Experts of a small language model.
Experts: 40 experts in each of 7 layers, 144 SwiGLU neurons an expert, 3 picks a token, a softmax router.
Below are experts of layer 2 (counted from 0) of a mixture-of-experts language model. Rows are named router (the router's row for the expert), gate (a neuron's input weights, with its number), up (a neuron's input weights, with its number), down (a neuron's output weights, with its number) and show model dimensions 0-127. Each number is 500 + 50 x the weight over its row's rms, rounded and kept within 0 to 999. Numbers have three digits each.
After each expert's rows: a language model's description of what the expert responds to; "raises" lists some tokens whose logits its average output raises strongly, later layers aside. This comes from a sample of Wikipedia text that the model never trained on.

# expert 9
router:460521475527448525539524451493495495552441463561487454507370550405533550558500533492488467439501477528580569423513459462508420507470539472483457434578566523540463437458450600461484503524454414459487455550445479476452500501399432439446423485546495594488460532484463480576544523458467584522501441518468553508516543526564378465514461541475475485528552506492452587571475469427516570522392
gate0:468456508413465503516513426585538537512482510577499457386494486433504464542431473447415598549582523607483616511597487447474383613420513485482504581537493522450496541491443547532593506479526515560509512519469417382530536492492518472482496506488446497489589551531570447533571520440560500587439521471472498509520521481485509496545541489424551463571523486453477510558589461506434502511512
up0:583583523560556540479430545481497398443513424410534509568484537555450568429495477603511445482396492461475474478464492547582658384565442524497514520428405513546582453542582462590447503517469506452478466438547602581460461472529562499475578590463525537500496450496490518477475448526455404426581495486528428472495469487510507445458434515572474524457395592522516516459518552544492452545516
down0:465588488484536537621557473543369566533531474595432524507438489568448485470471457574471505503522585470548452509541539510493433495434432516501514552498551498504467496477514498517498489492439492420566476489443529477424509537437495468469487416345497526621473495475517560504443553447514497460474553568516487544525580529412500573532474533532522451479467427458491506387644546479494457444420
gate1:540502507441442557440457456427521483535471533490484499473409489502417470527556490414506496479541469632531543437468464509483449499505558499496486474576482580534529519509522501508490523534473452539478421529471520548514510484385473438491461429577444477517445486494518595512468505577484479545492442508534616481544481423570471406551505498537542414492464562538503534554415453450465547478434
up1:505545593495489573465498468548404503489492438442542452535405421496492530532432507526474446503547405456583434472539532522587448507509559538483438444503548451449603492526506521447492528480421503445532449524510453566564487518376566433461494509493561546473452489610465523533522460457452449480470396424504525532461540504520515476438588512467428551470546463546525511487548469475512539505473
down1:496461492522514511608457495526512502560391564500421484470497553481477435519450554473451511438564484413516475488555512473473607497492458395535483517514460486450426452429466461474471471618476493482472534566499464477445440475521411573464509520497586553575564509422505497518443482429540506426533425598532489475464493506512521442489421466489542493491522538510477423559634476405530538482466
Paragraph breaks, heading markers and sentence-opening words such as However, In, After, plus (seat in parliamentary constituency tables.
raises: " | + ", "avel", "½", " of J"

# expert 34
router:515503450519517512473428451503596533498547583530502530424628429483549462516477481466514496404544545472518553554431532517525505497461497538516496449539616531502552597548434531467650446396474528496513534465510517486458549530484524350492465527347483491464546497521526457548477563548510541483494470481597602433472432481508527453477505449520551492534458475497605516501435582577456530481634
gate0:506467502596543437534508489545421563557488559492478525474498596525528498505451502486445571484507485485542504537487511532456577555598472555519388460611559539430450527534470483481502522504527467458559441512466486436538528518462409557579546514482496504459423436552435530499461504522517556473445461471540558514408614408530569523554510491546514489394515495510500484527449528488566531459536
up0:480417479532537522492524583505429543558539583493499520422539596416522449543471538542455548423457534452523425545519514555461509582544492549537472520534529491444459496482445515460505535483548467449511436391429484449518540500465445568478588552433459577423415477499443490550475524500543537487443438500558568466407598461398513527475529432562523489420447535516525537615461591515486537483546
down0:535471506512510540517454488564489473559522526528452483518446507460459540454446550472477505448487470486530510412491551486542594577569507574553547506495491508481566466479469501616477424529445488466526465431396463559422480419520458425419520462365541495506531503508462485534411493574593497544519522493511557485454501471441517477411490472472541470462513497369509451522401532513388565516557
gate1:530414564571433496497487550497514518432473509433505549547506491567573488515443497447447525473401456546418515461497496589534396416475553523503526536421553541539463559512580538586502495481448550522519483547501445460499517551410539522476500502460499448487480544448611449510517564414513508489571501431497411494531496492533551462540461524498463469396559524539492476458566476493529508546488
up1:487562469476580566529514490566405459542472481534390457459460501499424514515517462547558466591586470503524448534541555446492572556540356484474507582479535473439599441564472389449477570536544461472516485512473491477547468491514539494535547509503513465479476496549506520473468513464467526468410513496444508561440504494436504428488539526414527468497569383418487496531472467393560510513494
down1:558504488425562490446534443564469523488513462461533439420584438508493540483531520515429467487512498597429432542475529480603415389427509455455552427427487483465523473423521567506459550581487533602524450479493540447562511500514543528491449609464570545495506499464467467456510547451518443498468535488606467430484554479512453312505532415540529519589513497506519528489541411483527531530460
Word endings like ism, ions, ography and closing parentheses in citations and lists, plus title words like Film Festival, Cup, Award.
raises: " arms", " same", "imp"

# expert 25
router:463390462462486446474521534475523533476541475601410497502447543532523466532570551537540457581451533481548594533480553486430475536469498534524513523458504463512497476490523519440401480434518528478496471501430478438468563360426537518442494486626553435475494473503550522471521565464466487430510538442539503428523418583479499560471464537464610485573483505552531560415486473561539489432468
gate0:523539567552451454463541580524476493476557505550576497526558508571509510459526570441568527481472460507566579480503525532487582460585473485397428549520526511516576455544468446475545529558521433484465475522478596486525498474425458555565440443482506601449499441504534501509522512518446480496490402586455555432418415466472417522595504575522508436530602555549534492541524548496467532543476
up0:490543498457426462492526549568454504539525505539536534462509547481461489449530597516557480507462476565601559553477538502466543487586472550424496522484557448582562429487438434408525526576436504578453506521447542423481485536404381598524422470494511458481517474474592450527489523511416501495470372502464630424473402513525389498526459535467575471520516596537517539573443485461534533553479
down0:483451495510449434486523546556572527563479557497490561384456494535479506505527450520466515485530462542577430447551455513445493476450458461474508435512498450676490512498514552498471556510597527469392490508580504552479544539479476448507533486546528501564473522462458492528494431517547537512424497519419542409509464531512467539560465515496483526470438544629471654540511616403462542576447
gate1:511489506489510530497441434527409518580542504481583540461446547518485476512383418568409509534590448518417524497510588548469519522562582533443492426518473457489509454493573426594538567581407572517476474412539500441497576497567525511566455522462508458509479570499463469516478467452538503505499496441519455586459473514492504470598517504473540536393487563453469567549536452476501491489492
up1:521440553454470439479553523434626492437485488528404486582543469496532551561474465432637532424494510447463458517520477477512443473559513437529456512467524606533536528569401518442527520467496515513515583524416443540486450521548501469519522488596451536558453524455502516541519448544500546546549468507541464444499445514477466538444528511446426480546496433518499481483559597455497470505507
down1:507553478493438469498482464464603476428490489606459546555351471448534540603454503549496599493517417480498533605467586536496504473536501418459528512453483568590540430519455514581404532521443547568498524499450513475428534431470484498575502536570483467510386562612501441519467440459522455613559495362477476487497451557530413565550486529527531534465479520449471480562502500575517510554495
Pipe separators, line breaks and cell-opening characters in wiki tables and lists, such as | 8 |, - |, == headers.
raises: " loss", " conclud", "N "

# expert 6
router:502554512503546457499535531491540549475578589442629524452631486499502506510500501461561475562494516474518507489491486455512511375453493445504497507489564504553519530574525511476572465430519584444477504511505532481503567562567507365485476480455443502470477484462520524508508528514533547500530525517499449420539458554514506529511560450503418552565509450512525506482412647513431485502560
gate0:485497565478523489547422499521458511384486427516462481558419511401565491426504495536503468432565510410501414574579432549527570518503574549579553505517480502445611417492538486611572457463447461449478529510449412541494421388503569598490439572459550523488520491446430454481504451459520488447411529505461450487506535517361542438497597511447452544506623538510499469572460435451493478482502
up0:521465405464522468446535611483522511516484574498497564504536493664566488417553561519503455541464421523581517465461571440486443481486504382494451524470523503481358493502521528431509478478565540450499470533532465492453527536457455451519456441544472455484565489584526561408528504497601426503523525478541543445479620413612495502547500540467448435468467380435493487398512453559579467546484
down0:494427367506456497501446568584559486572464468503445502495483444517547510472612548575438509412512521492531488480552549379523501462421558485476498543474400506484426507569511578514539386502522443434467461472538511512434405591448544500435517487524462499459583538479495555408539496502475490518452500584516510489497506400563460509525432537540532534533475469522563529506472415498509494484537
gate1:527561500524580465503496496464487525500528517464479570474499505518512392548559558419539481514509548547590496527485480534502517528463456421548507575567485473528404536478519469458532444514519550430557524477481600423494580445417504491422468530461574525524427485575531447536530571394486496520544527431467540487510472506445424494491466558553465541500502455602602515410454498494517456525511
up1:494433437488493453518462560457487488547498480525476411514443483463532549426503508630477481493405470448353446555504545560516569520621492536544476465440491527488661476447513420553490547502532487498415470489594450512512475522551511535551540547513501519439487573479489517470456473533521478525474470537591504545438525442584543550510481531429559472498549533423491501594482441490530528486448
down1:495516509549531520518484549509565511505480430425451591440533588477507400534530449415480521472497531489469516493529443448482525505461464463566560577477453477522469471509500481388508531513524544379477491435435585425564584500481508517445541627522523520493440424517525502555528423457518428446463529486531562452584506458483477531499465495464425471442521404441425396417597552541513547542456
Final pieces of surnames and foreign words, like son, ford, ington, ski, ini, plus possessive determiners such as their, its, his.
raises: " these", " ne", " some of the", " both the"

# expert 36
router:545552427485573532464573529487554421456502591431555449469549467480535449400493486576590432531465490497504376493453451505447443456438438572471497506504501503474491538502453495506535527449462495550529462454604518572512467625563533423534630459504484490555560484458481533501530487553483488440447501549452455468500458496564490508442510448587560516527445525485510455418511630514485461486599
gate3:399479517511490453555472527626432554510507445561577521513501574558550552445512476489550511485530537491447549525542595466598485552512546456433456492491467483442530464546558446467590464539506478422428551448502485504453592498553522477470489550486438510551515481543445544508444463471489483531413522527523515516540569468417491468512540634600448477561561496547614382504597518461435489437484
up3:434545498633501544471528556518517493499464575498426504628502431459526490511489473592454559404480525501490461552409473487535479582468475415438500480565511508556497504561509446546433627645512509547535472442486517448585506422486492602558537472578408485455547556444467453524442400522596426471570567526506517472432566486561628501465501492482437462523549452450350496484473521460498431415568
down3:445638513509618547436575520556440552460518503531506561561469482546554462519427441548504465517496451566498359568413448499503510532467443462434452472534452474524522426515514484443473557626485539516535497513548533511486629485498513566597532435509420470433559508430506490489504515582542536467526553473499567497511533553441500546489563534513505446614503533528460440541462420465500452480512
gate4:489483584638479505629516541590513479501436551486506526534555444543531485560415532470475461456521435509503519529505466547515505511503506536582349510549516519519538472473484388542470445572437504456530536420503435456423529492472459440540451507382584541435430504557531466508534467453469499485536456581493482551466493493498479502571574534517518524484584425569543466537511586425520513563449
up4:475530550468536508429462534482514481629514447467377468478497546540458431518523500475522560487479551525558506482461502553527570535532572497536476543437499477488595444501473532506499565446511460547565468554371429514556560565474453510457560463462486517527505534419487541511444448502498436475471455527367475491407430545474529435470509548518497541407466523499550566524550379534468543433438
down4:495494594385493485517525518443502488518570392433499433540538502480429410534523537491558498547488542422514510434457431567526512553519543535457550510488496538494472469410472503571568513498485468550566521507426426545554457560511580537627522455546481554442503582453410520535536491517410551486537341599434507451369529489582518453474485535538551452498458591495480463538515459490452466473501
Standalone two-digit numbers in tables and rankings, such as 16, 17, 20, and modal verbs like might, could, should.
raises: "ship", "ocese", "History", "stitut"

# expert 19
router:522432439467463477473428479577511451491513552500472477493517516553460505465543559550471528532517490506511434507487535530514517460514469578392550591437543539605490407569494556470558527461605410508468437486504520496466532492581562612486474410520405557516508534490453635456424452596530421351471573436520506571508461499532490520405389566408510416555425430449460477459512432510491533514467
gate0:485500604536444443515446514510534492466494440520517561483466527457538444572489451478474484530475451525484524465545547461480519544595484520458469542468536435516526438513604497409558478532547398492467466423449500582550476432568475458514504465584507468541474502490489560517474467566418565465474532539498454524470464512518555501476472598481494458528600430467455426518482483486543489474457
up0:537556478465547573522576483500473479529507517494528463529530474575496541443503540458585480496567519433496554539450428506584523485390550451528502496501442520468538513519428451602443534430397564474567562525554484458496538590478489564549496524460512516464514403506547461520548465442593455508488427462495539395504554527537433466573579445561482534472479547539507505473467512466497449514544
down0:509502460425600506422561399521478486518490465441476483558540506518529527535501489526527472467417440555512586502426499426516471506502594474558589549511543452498471494468472464470531564477463512550471515507521448543584560622451500505511505438594511430452478476507525461565507449512516544508401538527396544424557544486488500482489602414536445603524538542470422531491438520552554411551450
gate1:558606531500511477444466466542483499602442460502535413548434541490448564595538608463511492462415558441540570530473488501560466487500503464444509350519538364521461481484540453560529582568474486458523533482379529495421457461511468529477489475480520434520574505479550482489441522408507526533493547414509444472475533498521437537515420521451442473474522530442419458530466565473483473540431
up1:526563475501486505548534459453456516522461456545468475471415524408427416553460566469459463579472472484524553578462542493492491482555410479441472425483426514460459454508483504528431517580457502528452577455375499568433491492570508505475457403446534523463567482525525449547522473458429507511501557422475412549446572440461425510593414524517514479437539504487551511523464577450492477450408
down1:507521487471501542562536461537536568499602468485540432489558454543526480474448637621474519446479650581628432530523496496510450407426589470549492498475496499499456568403460463473611607468544472449494543378539487471517420560489436441452419475497492568463562514428431519390495530383570512468512538511524479515596517513525560565438494536536480536511400472414495547539461580509537505556459
Month names starting dates, often with on, before the day number, e.g. "on August 23", "on October 1", " May ", " January ".
raises: " (age ", " or ", ":", ": I"

# expert 35
router:508504427453531529405481514385549449451544523579443527538579499554524482447477490570524533576466530490519519465544489480464505461471422459434507508464568469507522642451477584506445455407502533516527509483574516518546454551504528461514575435591479488528522529491583602554425530522536527464485494544464447502604485494579561488526489474545494489556489530535492482479462530620512462495536
gate0:491502516563535442504496563554462524453550523433450541441466434527524466473530484430469412433507422461456530583557490547552452477537584523564486394576454551451466456512483469465537485526425555405498527547481446514537483544466519451627536512495630492502559454581398532470479454386464529495449390487545510462433472417438499433540562546494412592446549529541565469508560486524551482449495
up0:475554485524423523522430478556474384501460537554604534537487524497413537477427491494512484492555506396451475463432515496567410551476524493504540461482576608487545437548493444555464570499504494513373580523518438580560510466471510482495546534460562489483495544527494491453410401467476388546551567481422434452480532470479538535478504403448592486522463473474509569502570467457456526522492
down0:510551433481522431552489451521501446571598484505529578493516597486474464572515523460493438414525505497527566520485449524521449491427507518484552439423543635426527458506520513523522557468563596520524596515559468496493500531468484413497481473499450492539514470413480515431487491498486354555542497435460487453530458517479447498479465431558509464512445549561511582500469486465416540545422
gate1:491438520477566461447608433518526560525460570419459607552520461580549453390433395502494551458452460515468419528486582489439443604496489472512410457522484474577501485479519525466525525478398589452479388410477427499453492486510532436418495472450528533601603485474401567559535473556539547548469528541419488514543540462454556536597464481534445571508580538514622581506532458516516457511398
up1:477538516563439481515444473470512517481520418546538379409518550427503509511487461516466384520539436424451542447550418506541610506491534430463559518462522462534472482467573437471621478543567527587463472464372438509477510499564482494570506573593538506399468461449599501512525475506510456419486595441534541567535466504557479505496569515453562524469545456539453452535501531523470479501516
down1:408503485454539526484529537444516553415501344555451504472509519481412470466471428481460486466425603490523504467527551527505551559457482501499426497401515431478478503495475502485460409510506461616515505448579538569531503408536504483518461561505429549598564466537542453583497491477609423500568521541479497503507508577489455607532524459451514526519536483527517518503502521485482490446548
"The" opening quoted titles, "of the"/"to the", and numbers or word pieces starting cells in pipe tables and lists, e.g. "Episode: "The Final Days"".
raises: "ure.", "ful", "ress", "jan", "atory"

# expert 16
router:525442467479473513412445560478599572496545548548581507496459412552546504467488516442482432517518524497423492434476510551493507500486422451469469433442483463563569543466549492495593457396534479582438468459555465513518517447526544404513622462551503463488476524469578605487400485519507497493499631546508487482631465477565501535489548455549607523517454444498529491462463540517522443504616
gate3:450546494526474536493531490505494474494465553504493483495529524423529461570457513426523512497462494641461477462527452457464439450519509533531589449456563532484462496543404566541453459490539434533452479448476510470424509555512538456516547437421455484491416466504491495468568498538548562471473512439475533495475483471460518466498473399521561408526451482428505502505468462574479508551500
up3:471475550518527452614515562550524465500564436443441419536502629494513532534484506532533551532475492445430485540505547536482533590612513514471487550484455465484441433528518441503502513477459490519467503511465401524560429437532507555483494516546492518411561540501438513606595532516442482510538435491557355508496548521486630534499573553458546545492536454503468524478523430361559482499430
down3:496425505490448509507441496511555486558446584597489409552542512514567463540512498493433539441443506608433431456502485508520522481460496477477547433447510478537527615501477639543511501420493440550468489547542551415525488561537569500490587498452430576488502485464498444425491472547564544534522516483483512525520501502545472567494474423541559404433334426502552497507428525527496531575563
gate4:479561548505548514537482486643426458546561396557477548505480586452542548520451495521529376466501530432472589514521554515454535558593484522536451511441539433462529467551499404556455508529502557538505438485503530407581479430459479501465554461493548434492537517463495530404562447446418504509479463464484456522536530561504503464587472493451494484459661465566530539489567448421419557511454
up4:553515492447493488440505386533538516516475438510459474487513571399488544500538516481551454482512462488496600448495461440508557632508488521497494428441457504566531508538409490522528498481460467555456418499533545420606460389519501494468625514523429446490385430384519564495521447532455493520570607482457524527553467513581424461533480411448515428441591478497471509528503447431426557459561
down4:482493497466489493498543382359570537517491433462532422472557530423462505507537350524586574434538516571500530542479415473453528515420492451547523442463509608533483530460445633574454478473432420522440483501505474440496395473458502553442498513486353495426539420510423494560404425620566499585541486524454498544524518478412554531517580423556515567446417494554346538555457507420542631494572
First digits of numbers, especially the "2" of years and superscripts, table cell numbers, stray byte pieces, and "for the".
raises: "o's", "ince", "kov", " State University"

# expert 11
router:543486483494526554467450475466544518474535640386580445505530412536534466438483473495611468621513525532536402539643454570517531490435458452465509557449549546545504577509530520536466608444529500491431539523556493518509477642554537515542505463527446515438543485528579495529484483516508469494478524474503475462630555553561515456536504490566492518523466484516524460452428530508467518423563
gate3:504563505568593469551480542511511426462521470466441585520530557577501496504514430520449525490569450532519455431533578445491487565530504465469441587432522533536565498590444403445439525616440520387572487504475567543463464535514483604546540500532498498515519519546521507597571445530492527486445482504559525430465590523520477463531514572510435561462524454467445486456522490432490426476463
up3:447524533597478526466552521528498542418511461503462584541567414455493486434493483544581422420534469438516490558482513514485474510491559434577497496462463439520542442563547557511552404554478479508510526462536530483591555516536564472513573489539484545451477566567515461506457464445622485519483451554542528471516525387492517477497450571560434460500544497464568511519570596555468500516472
down3:496527559461509572463480527567560463484405613502529572539575486415505445469539484561583517441569480462479439520538445487486433488493431519476551544533475459483454433455503526521571456515504482459497472462474521392521475561563498486451566501462531489500445522525449508561414547504488421428477525551526608448467494471520458549534434498501493432512468602486569527449473569587479536614493
gate4:503538467478460604399551444413607531501517587427452461506427466442435453517561509456576518527430512492483428560539515573420601434471489410485528615403403554507448561516467497570438560537545420556569542448471542488371513553420449467557466510549495423578462443475545605458558553530522517530520484498518473455540541514542451474531459429578524491620476584530464521491467424494478498476556
up4:512548503481488624367489462411505474462511559449532441474474420486483400534532537439589511560474598497542453548535512565476576469450544443501598546408444468494466586512531491551409538583533471507518473462482490472419471560483474481484539505479491476587497470481550618374473540485480476538516489514484450469486488464471435494501441388573491552580428531484439522518505492527572485482554
down4:534452582501548516602478513555522509503505446594408506469549591481447556518492564536408495485459435421499490523441510485482493569559469495532436504561523480480501476469481513402476434439420544494506448531494515517560562435486484477456551481481572505526453509471485507546482465479501476480508472549524526459495492432456630551464580569343385456546578462484510444463550567552536515543464
Leading digits of numbers and years after spaces or pipes in tables and statistics, e.g. "2014", "1.2%", plus scattered word pieces and commas.
raises: "ión", "ambridge", "ñ"

# expert 18
router:469571428499494503543569565455497533563536505394489571529494443563528461490381515548442594496497503507503501513537501494459426477491489574466487453508418554525493545443505483472410487553501503539460490480555543519453516490522473585501596491498475586609497539471552428585564524535454512573494378562496585497491549425538606562505500499486437586512468547493455564513511534510484455484505
gate0:557488422520446511492474465397518472501517548491512507507553498457317524477497377472507531525477551515562554449415494513446555378513502482515520483469516555564553570550478517466497517495484565598496452451502489487479598437540411483557535504459506530606430575434591457451468464533560539576520470525451472450541495442546532503477538507472455537464517516447462465469469477509397495498526
up0:436512535490542461542555524522504468429433471539498535476496492431606523417466594565483486466492489490423433494456548542567530569430596437510500545519508463517537497521550529541490520555504399456473495569511457515552511515476635527471436492539502512519614485485462496484497455459488427392489480511418523537370463543518436551519489485490490515523597467497463473525544522507515463410529
down0:485480451425507468498532443389435595520527552452535498490478512459505515457416471558443526528420556503551499441457388488457414488603473483448453505432518493450520569437438587460415529473535487460514454551454526518460489406484440450588499506544520563686493559467539469519514503457497565630444439501475433416571526484417491553583511507540500523472473558445388484418442472561422453491519
gate1:455464488540430570451534471524549529459556489406489523458439522540487516502467438431421499544486549548515509485523481475451485495564487487436506597582446549453540495488523487509524419542472438604432469518505573531593504551538508523492417398459551518535396509403476480390523460561491480464562451473512469413531474471510527498436514507416516452470505480438584553460467484459489580547474
up1:494497556490585542551418528535437490550517453511505490562489455517520510456560483568543515496552479498508411503524530559511471540471515490471475476508510422485591406498540451548495570513455461487548516510466456503483489426450556514482442454643518483426532453560462529548493555419429605469392511500437448495511463464515435468520578508462507513539505504496466467434587406532548477467553
down1:386500463496442520429479526467496460620463496435510447383398506522538528582476488491423524512478453563450422411517511509461499552566518448358550521533535531464520432524469527497407461557560397546439434533502620517468530448554585505483456427532516562590492461396482471526533550483472464488528514424472525435485488458526555505491479516460545502493525568524501545443455515509599509521506
Linking verbs after a subject, especially in opening definitions of persons or things: was a, is a, is the, are, as a.
raises: "rance", "} (", "@"

# expert 29
router:468518454490475462455450482556561526485503541513605527547655467464502483518439467473522603426485500550495434574551497467438468434538461472491518479474532510514462501530448534448664352538464597479462431492524551490460456580569521484482509504433467511467475443465473453499502547537578495511498507514519557508472510491570502509506484454491399555518537531512499535619575519523419506551523
gate3:436449484485495464449502485494446553439545474564457561499524493512488442498440551537468488532531489502537494585499573399574356522533501457587456448546437387616499495471476579560460491578567397385389430504544467498542511463536534472447421535555511479630494484452469466420565529525533535530578587482413515441473543405389524565539465520554537559548617558526489541537561506430447500574552
up3:455481513492469510405510480525491527474552453540447512517487448477547450489570516443500448470549448564559510608477579447521455477515509527574452454484514391546540568539527553466479466548487480503429451540561515555484557466527448449511416466546476471521443408473382460422577559461502470488541533518536575470465506461386498519512446419486490503479596516482492605545530479435429548576565
down3:573533513506491532566494486542574490579504555458571422530437378605623539512594435481489507497429507494458493525534436516493578519454429563526514571511454587414515449535466460476517528445479577480587560531491475542502507524505578503527548436473466508473460545514466451473425483474464451479493465561514419525476529516477438477458488494444477395494378499450570577474466581536480569441426
gate4:447529420474394523462504460499565553447593572531542561467525530539457424504561448541471484398449467547532464610467442438460468465468477494473465460494480478424444488461609534570540495563502359455446468526427487569540487599491497439537462462430488412561442444443382508415605475431486501419559574535476573406517464496565558556572449505433509497511459483503451580560535476535478439529544
up4:484531394457431548450439425458573530500599621482513611533493501548402424515530447549422426401452509511542546579489454443425493441446516504522497500526501523403475498496569532573537422652498386413523456527452470514552515565437509481520478448490512438515510468429455503496608494448473558417545558531462597399495480455513491496550430534431473420453470497463461591544482462516478437578556
down4:591534529582566568565476561519461456547432411452426400540449433506654546445499460525572532553523537528508499459538516565515569536510500552587467531542460542556579496519464471450424571461512511563521519494512477518381479446562518544533549510533498579458543558660541449603436512540483440504508494536484437521469481398416513456494527478476499505534474492524575492460413510460504578458467
Tokens right after digits in sports and statistics tables: decimal points, ordinal suffixes nd, th, heights like 6'9", pipes, and km.
raises: " United Kingdom", " Musical", "emale"

# expert 28
router:467570485448507557472552533405533428484509577396569501456558444535481460438549464538609559443489521523400569541552451483501444447444455440504523578447520579507460549461550437519472542524495548499568534547582495521521451590550478526575684414470486473543539462504561542543440480524522497419497501495557541502577513531497602497410513503472506548516461540469530506438401488559548554476510
gate0:474476590524574489559456444479452402476557504578429483469486529494593488472514459527450573511502436419427552429436570483485524485512443498554499540502483547399516384502568537512548514489503517470544487552577413548642484516376545538507452563632521448455512498590468411520490450553481433532436466483465506522560432516557486567506547525544538450460494473500515518444447483538541505432445
up0:472381547451596466471524451383559473389468503492555577516539550511427484485537533495413520470560507573529523475513507474487493542439504563375514511441416467457463518528524564488509552488453500593475556279557503431582581516481498607504462509480444552460481504437475493561541358475496503494535560478416470592445482575465548529555516468440506547520501534504483468492523529454525515483517
down0:590441492565551523477454536532640379534518527490555544521535471463400514497578605371467504480501564545574528523462550422513444557471432598497459422504457463426547473544562519491560443479387557508403533419608569480511588540538470535463406494539415547464517438460522553512472548521491417437485469508475463526502431619490450518476378495471496593489479476490407516471488493515482537391488
gate1:434486567511589397604456520430462499494574500574460560427460510550555511527470462476545401475476469480513448494467574499644516510566552562586435513562551418435481539485610510485499527522391439522475496562495453477549504494491555531542372500551607505509531480508488439589619496510454568487502496538447595451386498517516534427482507534620528505532551495501520529521443551537473515439536
up1:545463465570592533585504589575439492524513425471544476610537378532517601514480511489447530542472496506480451414492419530576459515566512567439494478498545554425563526568496455386515491456496582468638432488450531516466403505485545594492544590415530530494573492490489519472509485537422507500550474532435518504480522552482575490529595478491521504451508544499371548438543445537494379514463
down1:432514472554580531505478589502450475381531350520519475643506413535441546494453494510463471498432431613439483469464481477538469434478491523499480508381567629475515512546499392479555479471507504497644471559511557508450437538454544613536479567445468592559603514494438552516452472493426494503539485579412530410497580584438594584611510480456526390502472456442453492499511481606517471530599
Suffixes and later pieces that complete a word, such as -ward, -wards, -ings, -est, -ive, -board, in names and common words.
raises: " km^{", "IV", " age of "